config = dict(
    n_layer=12,
    experts_per_token=1,
    normalize_top_k=False,
    balance_bias=True,
    lr_router=0.00136,
    n_head=6,
    n_kv_head=6,
    vocab_size=32000,
    tie_embeddings=True,
    init='normal',
    init_std_o=0.0472,
    lr=0.0107,
    schedule='wsd',
    decay_shape='linear',
)
Below are experts of layer 5 (counted from 0) of a mixture-of-experts language model. Rows are named router (the router's row for the expert), up (a neuron's input weights, with its number) and show model dimensions 96-143. Each number is 50 + 15 x the weight over its row's rms, rounded and kept within 0 to 99.
Before each expert's rows: "gets" lists some tokens that make up at least twice as much of what it gets as of all text. This comes from a sample of Wikipedia text that the model never trained on. Tokens count by the router's weight.

# expert 2
gets: "-", "\n", ":", "==", "|", "="
router:52 85 66 35 44 43 45 52 53 35 59 58 47 34 54 34 48 53 69 70 55 48 62 59 26 65 53 58 49 76 40 78 47 64 72 44 31 57 69 28 30 56 44 64 30 50 52 35
up18:63 60 46 53 58 78 39 67 62 44 56 24 52 38 63 52 44 59 31 31 53 28 53 48 38 45 45 63 36 64 40 50 63 49 39 34 45 49 60 48 32 57 60 50 61 40 44 59
up19:71 39 60 58 47 42 53 46 55 30 29 81 74 48 61 35 47 33 10 33 52 45 53 49 70 41 48 30 35 42 35 56 55 67 31 39 16 61 70 50 34 56 51 61 41 41 47 47
up20:41 55 52 59 47 72 47 54 60 44 41 40 58 58 64 27 45 77 49 38 44 46 60 53 37 45 61 60 39 47 45 55 32 33 56 69 13 64 47 49 53 40 36 32 55 34 43 36
up21:67 41 76 61 61 46 28 38 63 48 65 55 37 39 54 43 57 42 47 47 56 62 42 63 68 36 73 33 61 63 66 21 39 38 38 45 63 71 65 73 65 64 53 34 23 63 23 49
up22:40 54 51 50 50 14 71 58 43 20 16 38 46 62 75 64 72 47 59 51 49 47 48 59 34 99 98 54 49 62 82 51 53 74 37 36 29 59 41 60 61 25 47 38 47 66 54 70
up23:43 20 41 58 46 41 62 39 30 36 63 65 31 68 42 30 57 40 54 32 38 21 48 49 48 35 49 43 54 59 18 63 62 22 70 35 63 61 60 50 81 50 40 73 75 88 27 49
up24:56 27 57 68 57 43 55 37 39 80 76 73 69 45 37 54 34 48 42 53 13 40 34 76 24 54 32 39 48 78 55 53 39 55 67 46 86 44 38 39 41 80 63 36 55 67 58 68
up25:29 28 36 46 46 39 66 88 40 48 48 57 59 55 80 43 45 59 41 43 58 43 46 33 51 53 79 63 38 47 37 29 18 58 54 72 52 48 33 69 62 54 43 38 54 59 64 58
up26:21 58 53 72 73 46 63 50 43 78 52 99 62 50 68 65 43 54 45 52 45 15 37 58 54 41 59 61 67 58 52 51 40 30 57 55 03 45 44 43 28 41 68 79 60 51 74 41
up27:49 41 66 77 53 42 52 80 68 39 62 51 31 54 41 55 47 22 49 51 45 66 49 46 57 67 46 43 46 54 51 57 64 30 81 50 57 42 51 29 45 64 29 58 29 46 48 35
up28:52 56 79 18 31 51 55 85 66 63 43 39 81 42 79 25 33 41 44 65 57 51 49 40 54 54 38 48 44 51 56 26 43 41 37 37 31 58 39 64 34 61 39 32 54 65 67 23
up29:59 28 31 65 46 54 58 38 36 43 37 60 44 73 53 60 34 58 84 46 53 56 34 56 45 63 52 49 55 44 45 39 32 63 26 54 31 64 67 23 39 39 41 43 35 54 60 55
up30:60 61 45 21 40 61 61 67 46 42 45 61 49 31 75 69 60 42 26 33 62 50 63 50 23 33 75 29 59 48 36 46 69 65 58 59 37 76 51 42 70 48 45 44 21 19 51 64
up31:32 30 55 73 29 46 36 74 21 46 35 62 51 35 32 53 42 34 52 49 59 28 56 55 56 77 41 75 20 46 54 32 41 81 58 66 36 39 46 43 32 38 43 53 31 49 56 54
up32:53 45 74 24 58 28 54 58 45 43 00 38 76 39 71 32 62 44 25 51 39 40 59 54 13 62 69 86 30 65 22 30 35 59 55 76 49 25 70 59 38 39 50 30 50 57 51 54
up33:41 59 54 55 51 81 32 55 64 69 70 48 48 63 76 48 36 63 81 56 46 49 20 62 65 70 52 59 60 49 45 59 71 51 45 53 47 59 65 31 66 59 56 54 39 11 64 48
up34:79 43 58 39 31 39 44 19 55 54 68 55 52 55 63 85 42 74 44 42 54 37 62 58 79 46 54 58 46 76 52 78 54 23 65 52 34 36 46 46 32 26 54 35 74 51 78 27
up35:46 53 72 86 73 60 56 59 56 71 60 70 50 46 59 64 37 44 75 61 62 48 75 75 45 36 49 70 36 64 53 90 53 50 47 37 25 55 57 58 38 51 70 39 23 40 43 45
up36:29 59 60 35 45 57 40 36 72 49 47 34 72 58 64 40 55 45 51 64 51 49 36 53 46 50 66 59 34 56 29 57 45 33 30 62 36 86 42 29 07 68 28 52 53 33 59 69
up37:43 68 33 39 48 37 42 45 55 46 53 80 71 51 50 51 36 44 80 58 51 44 76 29 29 48 43 33 64 53 54 68 48 59 33 49 65 47 87 68 56 60 45 47 42 55 29 44
up38:39 65 44 46 36 63 94 47 42 44 55 22 78 62 69 37 25 77 91 47 61 55 34 52 57 54 37 32 31 54 56 57 48 61 56 87 44 43 46 54 55 73 56 65 16 42 32 64
up39:39 58 44 56 48 73 54 46 37 56 67 72 43 48 54 35 50 80 60 53 39 65 40 77 61 47 89 82 52 50 49 48 51 49 58 68 66 64 36 50 46 55 79 46 43 52 55 29
up40:42 46 69 45 38 61 59 41 78 33 51 69 82 27 59 28 28 54 79 50 50 81 39 60 45 42 58 22 46 56 47 61 44 52 43 57 50 60 67 50 77 65 45 35 51 46 68 64
up41:50 77 60 37 57 54 40 46 63 40 44 74 53 40 64 52 55 44 57 73 54 63 37 67 52 43 42 45 53 64 74 56 33 39 58 24 45 69 61 53 68 81 49 55 19 14 50 33
up42:46 84 80 61 62 54 26 48 46 41 51 27 52 61 40 66 34 32 33 68 54 26 45 42 29 63 55 58 34 42 54 46 47 49 55 49 50 36 79 67 79 55 56 22 69 54 24 51
up43:50 40 45 37 44 48 27 56 22 62 61 63 83 47 39 37 29 65 35 48 65 41 65 37 22 63 38 40 41 79 20 49 32 37 34 32 44 53 64 63 52 54 28 45 44 81 45 05
up44:77 61 72 40 39 46 56 48 52 69 92 60 52 47 48 55 58 56 44 70 59 47 50 32 57 51 38 65 50 79 56 57 32 39 30 67 39 45 44 50 37 32 50 48 64 30 48 50
up45:44 50 20 50 37 33 54 59 60 31 45 80 63 55 66 35 13 54 64 44 62 64 80 77 39 34 31 49 61 48 37 75 83 54 35 68 54 13 62 94 54 55 32 37 85 42 75 46
up46:52 76 39 69 42 57 43 62 22 39 67 67 42 76 58 76 38 23 60 54 53 65 62 41 46 48 67 46 49 55 62 36 58 43 67 47 52 63 36 58 57 42 46 56 36 08 29 48
up47:32 58 56 72 57 54 34 46 90 63 56 42 56 70 43 60 29 71 75 50 34 60 56 25 45 49 46 47 47 50 63 54 39 50 45 77 43 62 53 70 37 59 56 22 53 48 36 49
up48:25 74 24 69 46 53 55 66 44 59 53 73 42 52 61 68 51 49 29 80 66 46 49 30 02 47 71 70 62 24 72 47 66 40 27 74 56 66 38 45 45 46 69 38 60 41 68 40
up49:49 60 42 51 51 42 40 62 15 59 12 54 34 50 43 61 57 57 30 38 45 50 69 57 58 31 43 46 70 34 62 27 42 56 65 48 57 92 73 47 47 20 59 27 58 74 58 65
up50:52 53 30 53 65 40 54 79 49 20 79 35 39 43 31 52 61 54 28 59 48 42 54 52 71 28 48 45 50 47 43 40 26 80 37 34 10 66 53 56 58 57 23 50 47 50 54 43
up51:67 53 47 57 67 34 69 68 72 40 70 60 65 56 11 38 51 52 27 79 55 47 38 58 29 64 45 53 34 54 45 30 62 48 67 37 35 66 42 74 44 39 43 58 74 49 49 39

# expert 4
gets: " of", " in", " to", " (", " at", " /"
router:50 49 30 42 63 61 80 51 62 58 54 51 36 45 32 55 55 47 59 52 30 57 60 73 63 50 45 70 61 43 39 72 42 65 51 56 60 45 68 52 23 61 49 14 45 55 46 52
up18:56 76 59 37 48 25 39 59 52 72 41 43 45 49 46 33 32 55 32 19 69 65 41 29 74 75 42 30 44 40 29 48 49 49 39 63 43 78 68 26 42 55 52 67 22 48 57 80
up19:48 75 49 54 39 57 76 75 15 48 37 69 42 53 56 35 63 33 46 58 44 69 46 65 33 57 42 42 66 50 45 52 41 51 36 69 40 54 34 46 51 35 41 15 56 46 37 44
up20:51 23 47 37 71 09 46 63 40 40 55 52 50 48 36 36 61 57 48 35 70 79 58 43 59 50 73 58 58 79 49 21 87 48 56 62 38 49 33 54 36 70 42 43 47 34 42 71
up21:67 60 55 41 34 58 47 27 28 96 52 53 25 39 49 57 28 61 65 54 57 60 73 72 70 50 56 39 29 84 54 65 58 40 52 38 63 58 41 68 72 30 46 38 52 26 44 52
up22:70 66 26 59 19 53 18 99 51 54 58 50 34 31 24 55 55 54 57 71 62 43 50 65 57 44 66 51 56 45 58 59 56 43 45 29 29 59 12 50 59 47 56 51 23 64 37 70
up23:46 54 51 27 52 36 31 61 31 40 49 62 68 40 45 38 35 87 59 44 55 56 40 42 30 74 60 37 50 53 43 52 66 60 36 87 63 41 26 69 41 50 67 35 56 44 60 38
up24:96 22 74 43 19 43 67 57 64 36 09 66 31 59 43 38 40 60 33 40 60 38 34 66 71 27 47 52 46 37 66 66 68 31 44 39 42 72 64 26 33 41 43 29 57 30 48 43
up25:66 60 38 63 64 25 42 38 37 31 58 38 57 37 14 63 27 57 76 50 55 72 53 76 56 56 56 42 27 53 70 60 83 45 43 54 62 48 47 40 39 73 33 59 20 41 36 53
up26:60 28 60 69 56 50 57 42 51 54 33 16 05 59 52 63 62 48 56 35 63 31 44 76 58 80 59 75 49 74 27 31 45 39 37 57 57 70 57 41 27 75 50 20 28 38 57 70
up27:52 37 29 49 59 45 60 61 63 70 54 38 60 36 47 68 57 48 53 55 80 45 64 50 63 43 41 45 59 60 41 53 47 42 48 59 46 43 56 53 37 18 32 37 43 54 43 52
up28:58 68 52 25 43 21 62 54 67 61 21 38 52 30 42 37 64 49 62 26 71 51 56 62 76 52 64 51 34 56 33 55 57 52 46 40 58 50 70 42 11 41 24 51 46 69 37 53
up29:15 39 24 71 59 68 15 46 60 53 44 57 41 82 77 51 30 36 53 35 43 63 57 52 72 41 47 69 43 63 38 59 13 48 25 56 42 33 49 41 44 47 85 29 58 14 38 49
up30:60 60 42 53 36 70 58 60 30 57 59 52 66 38 58 71 41 34 58 71 60 46 50 60 61 13 52 51 54 45 56 52 46 49 28 30 59 46 81 55 34 78 45 22 59 41 62 27
up31:22 63 38 77 50 51 61 49 47 69 38 60 57 72 30 48 47 64 48 47 50 76 61 44 60 46 57 44 40 41 46 57 36 69 22 47 58 68 74 63 41 71 37 49 59 48 59 36
up32:67 74 58 34 50 51 53 40 33 54 47 54 39 58 29 40 65 62 30 76 72 55 39 39 50 53 54 49 17 37 69 34 35 56 39 36 24 55 73 39 53 65 54 67 40 73 52 55
up33:35 78 66 46 62 41 83 62 28 38 26 46 26 40 64 36 45 51 66 63 30 50 14 53 48 62 37 46 65 14 45 25 49 46 64 51 78 58 39 29 55 62 54 27 51 71 64 60
up34:40 46 68 34 37 63 58 48 57 44 38 37 48 82 41 52 59 39 53 59 44 62 49 62 62 59 54 51 48 46 50 39 50 56 57 76 72 41 32 47 37 59 71 53 54 39 55 47
up35:47 35 47 54 68 60 93 37 35 53 35 56 46 71 45 44 25 51 62 46 68 65 56 50 40 62 54 54 52 34 72 51 66 54 46 34 34 58 20 55 35 73 60 64 40 67 43 58
up36:25 76 47 46 54 31 81 62 49 31 59 69 52 49 51 30 49 50 66 27 37 61 65 58 67 57 46 64 29 43 50 25 68 31 63 43 43 49 68 55 68 58 44 38 24 53 56 58
up37:37 33 57 62 33 43 56 34 36 40 79 41 53 74 53 82 36 51 55 36 35 53 72 37 47 25 63 68 55 53 61 44 41 65 44 56 18 37 38 37 27 45 20 57 46 82 75 68
up38:37 39 59 41 45 86 62 72 47 48 48 48 22 58 58 86 68 64 48 79 65 30 47 30 06 57 54 41 61 48 47 37 34 40 50 66 56 55 71 63 69 49 73 43 49 40 63 84
up39:55 66 42 66 50 54 49 69 61 47 38 50 84 45 42 39 37 50 68 48 65 43 57 35 65 14 74 58 53 61 71 40 39 44 58 50 41 46 53 64 66 45 31 20 48 31 80 34
up40:66 71 47 47 68 51 52 40 56 32 70 52 35 55 49 51 30 43 45 28 36 54 47 05 43 78 52 43 50 55 61 29 21 50 57 54 53 33 24 46 55 57 67 16 40 68 35 25
up41:45 56 64 69 70 34 55 61 55 29 51 66 24 55 85 49 40 25 42 30 25 49 51 44 35 62 66 56 64 58 43 63 47 40 64 54 26 45 73 57 74 37 66 42 44 39 48 60
up42:46 46 62 31 61 40 60 23 73 61 72 22 40 39 32 55 20 59 22 29 48 44 41 30 37 34 62 41 48 46 53 73 57 68 58 37 66 78 51 32 54 75 52 64 60 47 61 33
up43:34 76 47 07 38 47 50 34 30 46 67 76 52 53 17 54 52 78 49 43 32 62 29 52 60 67 30 65 61 63 54 43 39 54 40 45 31 35 69 69 50 47 69 60 40 84 56 54
up44:55 43 49 57 24 54 65 48 36 62 53 76 65 52 48 54 50 66 61 64 76 17 35 63 53 36 30 85 75 58 49 28 55 54 50 47 60 62 31 50 42 55 34 49 51 63 72 45
up45:35 33 25 45 38 45 56 42 41 63 37 60 41 44 51 33 31 61 54 68 35 57 51 54 66 19 51 36 41 66 58 36 42 56 44 40 63 51 65 27 45 45 38 48 48 32 51 48
up46:47 70 49 39 52 62 90 36 52 68 54 49 43 36 67 56 72 49 31 68 48 56 37 34 30 50 47 39 51 69 49 52 42 46 61 76 53 29 43 59 44 51 42 48 39 50 30 64
up47:55 07 44 87 50 66 68 45 58 71 76 46 63 51 43 62 54 43 59 46 54 48 70 89 45 53 64 71 55 31 37 68 46 54 29 51 36 43 46 58 47 49 42 27 39 40 69 73
up48:50 35 45 56 60 33 45 38 32 37 66 51 52 41 67 43 62 50 44 61 55 36 53 52 23 16 60 38 54 80 37 59 56 56 57 17 21 56 49 41 53 47 28 56 30 26 54 62
up49:08 71 66 91 56 56 61 69 43 74 66 53 48 55 34 45 52 54 48 37 21 30 39 33 81 57 80 29 72 64 39 51 45 19 47 57 30 61 39 53 52 29 73 51 30 60 33 44
up50:42 51 24 63 65 58 51 88 76 43 43 65 44 26 69 52 51 20 66 48 50 66 71 67 43 54 48 65 58 73 66 39 40 53 51 67 65 55 71 56 56 38 34 62 58 56 77 47
up51:42 60 49 22 47 55 39 59 56 48 20 83 23 51 08 48 35 63 69 55 34 41 35 39 53 43 57 69 55 64 58 65 47 39 43 52 59 35 71 55 67 54 29 88 32 50 49 64

# expert 1
gets: " that", " as", ".", " he", " which", " it"
router:40 68 45 55 52 40 55 48 49 49 64 58 52 67 59 39 52 41 64 37 72 27 59 72 33 64 58 66 36 59 42 55 35 51 33 59 57 49 77 43 60 50 53 51 32 24 40 42
up18:90 52 51 56 41 37 57 27 25 30 35 51 41 44 73 52 56 59 41 23 41 29 46 40 50 52 30 64 63 44 49 47 42 49 75 59 61 44 48 78 44 52 63 44 32 18 67 38
up19:39 48 47 50 54 72 50 44 47 56 39 71 55 31 62 68 42 46 71 46 73 25 38 50 55 65 63 46 31 52 37 23 59 65 61 53 38 27 40 62 71 34 50 81 43 54 52 37
up20:43 83 69 49 54 33 50 61 34 62 46 30 36 51 42 60 51 68 43 75 26 75 71 39 41 66 30 63 42 34 78 87 60 32 54 62 53 39 88 55 62 45 74 36 49 42 51 24
up21:22 56 40 71 55 58 28 48 70 53 51 65 53 50 67 56 61 62 37 16 47 30 64 39 40 56 43 53 40 36 43 45 32 46 25 51 73 61 40 63 56 38 64 28 59 37 50 35
up22:69 52 38 61 53 55 52 47 77 70 29 46 60 41 33 38 26 59 58 50 56 66 53 45 56 43 42 31 33 43 71 53 42 60 55 62 54 60 46 38 26 37 31 88 70 28 58 78
up23:39 74 76 34 45 13 59 51 66 60 57 68 82 57 46 47 48 58 77 58 49 47 54 36 56 64 58 62 58 34 41 52 47 53 38 42 52 47 46 05 45 60 39 47 60 35 41 46
up24:67 48 26 46 61 43 38 54 57 31 51 28 34 33 49 36 54 52 68 54 30 62 22 65 32 12 58 30 51 43 27 86 38 74 56 77 42 20 72 47 35 51 33 19 55 54 59 54
up25:47 66 45 36 32 31 50 47 67 48 71 52 20 48 40 40 49 45 65 36 39 74 27 48 35 51 49 32 48 71 49 64 76 55 46 49 58 52 68 81 63 18 55 55 56 36 46 46
up26:41 52 39 65 60 42 61 26 43 40 78 24 34 71 69 28 62 71 31 33 68 62 65 35 49 33 77 19 71 74 57 41 57 49 54 54 40 37 70 56 37 41 51 48 44 61 48 59
up27:56 28 52 68 41 48 48 58 19 56 28 44 31 44 67 22 47 43 55 42 29 55 50 51 54 15 58 62 56 54 31 70 80 31 53 38 26 30 62 57 40 59 40 55 41 63 61 23
up28:49 44 59 42 36 47 83 43 57 88 55 60 72 65 68 55 43 83 53 66 63 65 69 65 72 53 29 53 61 54 53 47 47 25 39 64 33 79 31 73 86 35 48 66 57 50 39 65
up29:39 44 53 45 54 35 39 65 37 48 66 54 45 41 66 34 53 57 39 12 44 60 60 29 84 49 56 09 47 47 58 61 25 45 62 30 48 46 48 37 55 59 69 37 44 64 40 44
up30:36 39 57 35 47 80 25 51 33 36 62 81 26 63 66 30 45 50 63 38 71 46 54 69 45 38 48 44 50 50 70 43 39 45 32 51 62 25 31 52 47 53 59 46 55 59 40 68
up31:51 69 22 48 72 57 40 42 55 26 65 36 47 48 38 68 50 67 41 50 43 58 48 70 62 73 44 71 49 67 51 48 53 51 63 36 03 43 76 32 41 59 77 33 44 46 41 78
up32:62 36 33 62 50 40 26 50 52 35 89 52 65 49 57 38 72 50 68 46 36 63 69 46 45 65 54 44 37 65 50 28 41 41 18 32 63 22 43 37 16 57 52 29 69 47 67 61
up33:53 56 49 30 40 51 41 55 67 50 57 74 62 41 50 49 47 60 51 54 46 41 57 34 48 45 53 60 51 50 44 56 32 65 51 68 33 34 73 44 55 57 43 37 47 51 44 65
up34:48 52 47 32 30 56 41 24 57 86 65 48 37 51 51 33 65 65 43 70 46 36 65 51 70 53 62 68 64 36 59 51 53 28 31 42 39 61 79 48 47 50 44 68 46 43 41 35
up35:57 33 44 47 63 72 37 57 59 61 52 62 22 15 34 46 35 36 45 49 61 29 25 48 51 23 67 46 54 50 53 45 59 69 59 71 54 39 49 45 68 47 47 54 39 49 48 38
up36:46 45 62 78 60 48 71 54 40 57 46 33 60 64 57 27 44 12 49 43 34 47 52 56 49 63 59 66 63 55 27 49 52 47 56 37 58 54 39 29 44 56 43 68 27 18 43 50
up37:53 56 58 66 35 76 68 45 45 46 47 73 35 71 68 54 44 46 36 54 38 55 57 31 55 69 30 76 65 24 55 66 32 86 52 49 45 51 34 51 55 65 16 28 61 47 41 52
up38:59 54 61 65 68 38 46 22 55 62 44 35 75 36 51 44 26 29 51 32 28 37 64 41 80 64 04 43 57 68 46 32 51 60 50 36 18 43 66 39 57 54 31 31 36 45 59 50
up39:30 34 40 42 46 46 57 43 47 49 37 36 53 47 59 63 34 32 72 33 22 59 81 63 30 67 61 29 61 52 69 57 33 64 69 55 19 57 56 62 41 54 50 19 78 54 61 36
up40:53 61 57 37 36 69 58 39 62 41 59 63 45 15 71 62 40 24 39 15 66 16 70 63 50 52 57 71 55 60 45 45 64 53 41 75 64 48 56 53 63 49 60 63 56 18 47 65
up41:56 40 52 40 21 53 75 40 32 49 38 28 39 78 61 75 53 74 51 70 44 52 77 50 52 47 36 80 63 59 53 56 57 50 36 55 34 31 80 49 41 59 66 47 64 54 63 50
up42:40 64 28 39 44 76 48 35 38 54 28 47 57 53 64 36 32 45 50 44 64 62 56 43 53 45 40 22 28 43 78 34 53 42 42 33 53 13 38 51 57 41 63 51 63 36 62 25
up43:55 37 61 60 50 47 54 51 64 52 62 48 28 42 41 53 46 45 79 57 35 27 17 48 62 44 52 40 43 45 68 34 48 46 26 51 78 64 55 40 36 39 46 54 28 33 57 45
up44:65 47 31 50 45 67 57 44 30 51 78 50 38 50 69 49 64 56 69 25 42 03 40 59 55 52 75 46 51 55 47 47 65 66 35 79 50 55 50 52 65 35 78 50 17 51 72 43
up45:52 30 43 69 76 44 70 73 52 76 33 63 46 52 44 31 37 21 51 26 48 77 29 25 66 39 47 67 54 60 74 57 52 57 39 44 46 68 55 31 74 42 56 31 33 78 26 50
up46:50 47 32 29 52 73 42 56 43 65 50 46 50 52 40 54 81 59 54 25 79 58 77 35 54 65 53 41 48 47 33 23 48 29 37 29 52 15 41 17 50 59 64 66 42 45 62 65
up47:50 36 53 65 51 43 71 48 72 68 74 62 60 78 50 76 66 41 09 61 47 53 48 56 39 60 17 29 51 59 29 36 62 34 47 09 59 51 54 43 18 42 52 33 45 55 79 76
up48:47 44 49 39 69 38 38 57 12 69 38 61 39 30 58 53 18 39 41 40 65 54 26 44 43 57 43 40 43 67 30 45 49 54 46 64 48 46 75 46 55 39 62 41 51 50 51 69
up49:18 60 55 57 74 51 69 49 35 40 56 38 31 57 58 57 29 40 31 42 60 29 54 47 49 49 67 46 46 57 43 62 61 37 45 67 51 31 49 49 42 33 53 40 67 63 56 60
up50:59 36 44 53 37 62 59 36 78 51 48 61 40 34 53 71 43 66 60 64 49 68 52 47 48 23 63 40 27 46 35 81 38 46 60 52 42 52 46 43 54 34 32 74 57 38 31 64
up51:67 52 81 50 32 42 22 68 61 44 39 68 39 51 42 74 38 41 59 48 59 72 57 49 61 44 31 61 30 61 38 55 50 68 56 53 53 42 67 31 34 82 50 39 41 49 54 44

# expert 3
gets: " |", ")", ";", ",", " ", "\""
router:50 59 47 45 32 52 49 37 28 56 55 57 48 57 46 50 47 48 56 52 59 18 57 33 34 76 44 62 69 50 29 20 56 52 18 51 20 61 52 61 23 39 69 48 46 62 55 61
up18:44 64 33 62 38 47 16 43 62 37 55 49 52 25 52 56 57 53 36 31 54 43 54 33 59 41 33 44 50 66 60 67 58 53 37 50 47 52 66 90 77 64 58 41 38 43 18 42
up19:35 54 42 37 34 49 47 37 63 46 49 42 23 40 50 47 29 74 49 70 68 84 78 49 39 62 69 53 47 56 53 31 83 29 26 22 28 55 62 68 48 35 79 59 63 43 24 34
up20:38 67 53 35 48 44 53 57 82 40 41 30 46 58 39 62 45 42 45 51 34 55 65 36 48 70 40 43 55 59 30 62 70 43 38 51 62 44 48 43 51 39 59 46 51 62 37 58
up21:55 25 05 44 62 59 53 60 39 52 55 61 24 59 55 51 65 81 57 72 46 49 41 70 27 33 60 33 56 47 83 70 56 39 18 54 61 60 50 30 59 72 61 46 70 43 50 25
up22:32 29 37 35 33 34 35 65 61 44 66 48 53 45 68 59 51 48 50 59 44 39 29 60 53 61 56 50 37 74 65 70 44 83 11 56 82 49 45 26 60 64 35 46 67 66 50 58
up23:40 38 40 58 46 54 29 46 60 55 40 63 50 54 96 77 18 64 70 60 49 63 50 38 28 45 64 16 60 51 52 43 67 11 51 50 46 49 52 42 60 31 57 32 67 38 47 54
up24:44 41 58 59 40 41 23 30 66 41 36 33 49 26 42 60 57 79 78 47 57 58 70 30 69 57 60 44 66 49 50 62 60 70 61 50 57 75 57 52 59 47 58 80 68 24 37 26
up25:52 44 48 36 41 28 54 35 64 49 57 30 66 41 63 45 24 43 57 58 65 54 33 49 38 36 62 23 58 53 53 50 37 46 69 43 53 63 63 47 41 49 48 38 43 60 79 43
up26:67 46 40 58 51 43 58 73 66 54 61 50 50 58 82 65 38 58 64 60 43 47 52 40 43 36 49 65 49 83 33 48 48 54 46 31 43 38 49 70 60 54 46 47 60 40 37 50
up27:95 35 22 44 60 48 54 36 52 41 27 52 70 57 46 52 41 49 57 09 70 66 66 50 53 57 38 35 56 79 45 51 41 50 33 71 61 50 54 96 23 75 56 40 52 58 58 16
up28:48 50 24 67 41 35 56 32 54 34 38 47 40 34 33 77 12 73 46 44 44 24 45 20 57 45 44 61 56 82 47 39 59 65 30 54 41 43 39 33 51 55 54 31 47 47 49 52
up29:37 38 65 35 59 70 57 65 67 56 86 57 73 75 53 50 54 60 41 46 49 45 59 33 26 47 58 32 59 45 56 45 52 72 34 54 45 47 40 33 32 25 41 23 41 46 54 62
up30:49 53 43 45 61 36 45 57 75 58 57 64 49 29 22 37 40 44 36 59 27 44 29 71 64 55 67 38 70 60 42 79 70 41 33 17 44 52 28 61 23 41 46 36 51 52 57 71
up31:74 38 67 39 30 64 48 60 40 13 55 54 63 58 61 44 70 89 51 43 26 48 38 42 54 44 61 59 42 54 30 51 61 40 38 48 41 39 68 41 48 41 58 31 40 58 70 27
up32:21 31 77 40 73 48 57 67 59 46 61 67 39 58 68 37 51 57 65 48 78 84 68 35 43 59 71 67 63 79 38 73 29 35 38 50 60 56 61 52 52 42 56 44 46 45 60 28
up33:42 45 67 31 47 46 42 56 93 42 43 42 60 70 49 47 37 37 58 51 41 77 72 39 31 54 51 48 70 72 40 77 46 63 43 60 39 84 40 69 50 36 16 50 39 54 37 76
up34:61 68 69 59 68 53 83 41 32 42 27 82 32 46 55 54 63 66 37 58 67 42 17 58 52 75 53 52 67 65 50 41 51 38 69 29 43 69 60 43 38 27 76 42 36 43 39 67
up35:46 59 17 34 39 55 59 50 36 59 41 35 71 31 75 57 46 59 79 49 59 63 42 34 29 79 44 62 47 51 44 42 75 80 48 42 48 42 62 31 54 55 39 44 52 58 39 18
up36:38 40 59 43 38 52 43 32 66 27 46 68 37 56 37 60 42 54 32 34 52 55 36 65 40 35 37 35 62 37 39 67 67 41 63 67 34 43 61 28 50 54 60 49 07 29 29 41
up37:46 60 37 40 45 44 45 43 60 72 54 59 42 25 71 21 75 65 39 44 76 43 37 43 38 70 50 25 29 59 27 38 44 35 42 62 46 36 59 66 37 48 60 45 66 72 42 58
up38:56 62 82 58 61 35 59 36 37 41 59 40 44 45 51 46 71 36 45 48 52 53 53 31 43 67 18 59 66 42 38 52 32 32 37 80 75 52 57 49 86 40 59 54 64 76 71 51
up39:63 48 64 54 92 64 58 55 42 23 44 43 56 38 50 38 31 65 32 29 30 41 15 45 23 35 61 63 26 52 68 42 32 24 41 51 51 55 48 51 50 68 62 48 23 52 59 55
up40:49 49 49 54 79 38 15 58 33 35 76 22 60 51 19 75 42 47 48 81 60 49 56 38 56 40 37 66 62 52 60 25 71 49 53 51 64 50 47 54 40 35 36 57 31 27 57 85
up41:37 27 52 29 49 40 45 41 61 66 80 43 47 49 73 34 35 69 67 46 44 32 64 32 52 40 44 52 63 52 52 44 62 41 63 49 45 51 41 64 79 59 46 26 50 58 81 58
up42:42 62 40 47 40 61 76 42 36 50 24 67 52 63 72 50 77 58 43 39 43 48 25 79 61 62 59 54 25 72 33 40 84 50 54 62 72 48 45 17 48 32 62 63 47 70 49 65
up43:72 57 55 64 70 54 56 31 35 63 36 31 56 19 65 21 37 51 47 53 63 42 46 57 48 46 34 34 63 75 47 57 45 45 25 66 59 27 61 45 59 42 40 48 50 60 59 53
up44:55 46 60 61 72 76 40 67 63 72 24 43 51 52 79 52 60 48 48 42 46 60 45 69 35 40 58 59 29 71 50 45 51 56 73 50 10 66 72 45 86 37 45 46 58 30 60 37
up45:41 36 77 36 23 46 65 50 53 53 69 43 52 50 47 46 48 80 90 59 49 79 64 58 61 43 33 52 41 46 22 38 27 54 48 26 34 68 29 25 43 35 25 32 53 36 75 71
up46:28 71 72 57 43 58 35 54 66 63 37 40 45 37 43 41 27 68 51 44 59 51 57 53 52 38 71 54 68 70 62 56 60 38 75 63 33 46 43 48 57 36 59 70 40 28 33 48
up47:65 42 46 40 50 58 33 81 60 66 39 49 54 44 48 58 52 23 44 55 73 45 46 28 62 44 55 60 29 71 56 45 68 32 60 53 38 45 30 64 38 54 82 35 59 29 40 39
up48:51 45 44 75 38 63 60 33 56 44 73 45 34 51 58 57 33 60 35 39 50 64 73 60 34 59 44 45 56 43 33 66 49 58 77 87 38 29 28 39 54 73 50 34 39 38 62 61
up49:57 45 35 47 63 51 71 53 47 42 44 75 52 24 58 50 33 36 37 49 41 56 41 35 25 62 59 65 59 66 33 21 68 22 60 41 34 10 45 45 22 56 33 59 33 50 66 73
up50:58 49 54 46 51 51 42 20 39 50 36 38 63 58 56 38 41 24 61 51 55 48 59 66 45 79 59 29 66 27 55 65 81 52 55 55 52 53 56 34 69 30 43 53 12 67 48 51
up51:60 35 57 51 53 34 63 34 61 59 45 54 52 44 55 51 49 48 22 57 78 23 51 78 58 24 40 49 39 65 49 46 42 26 46 29 55 46 56 34 51 39 87 66 55 43 44 62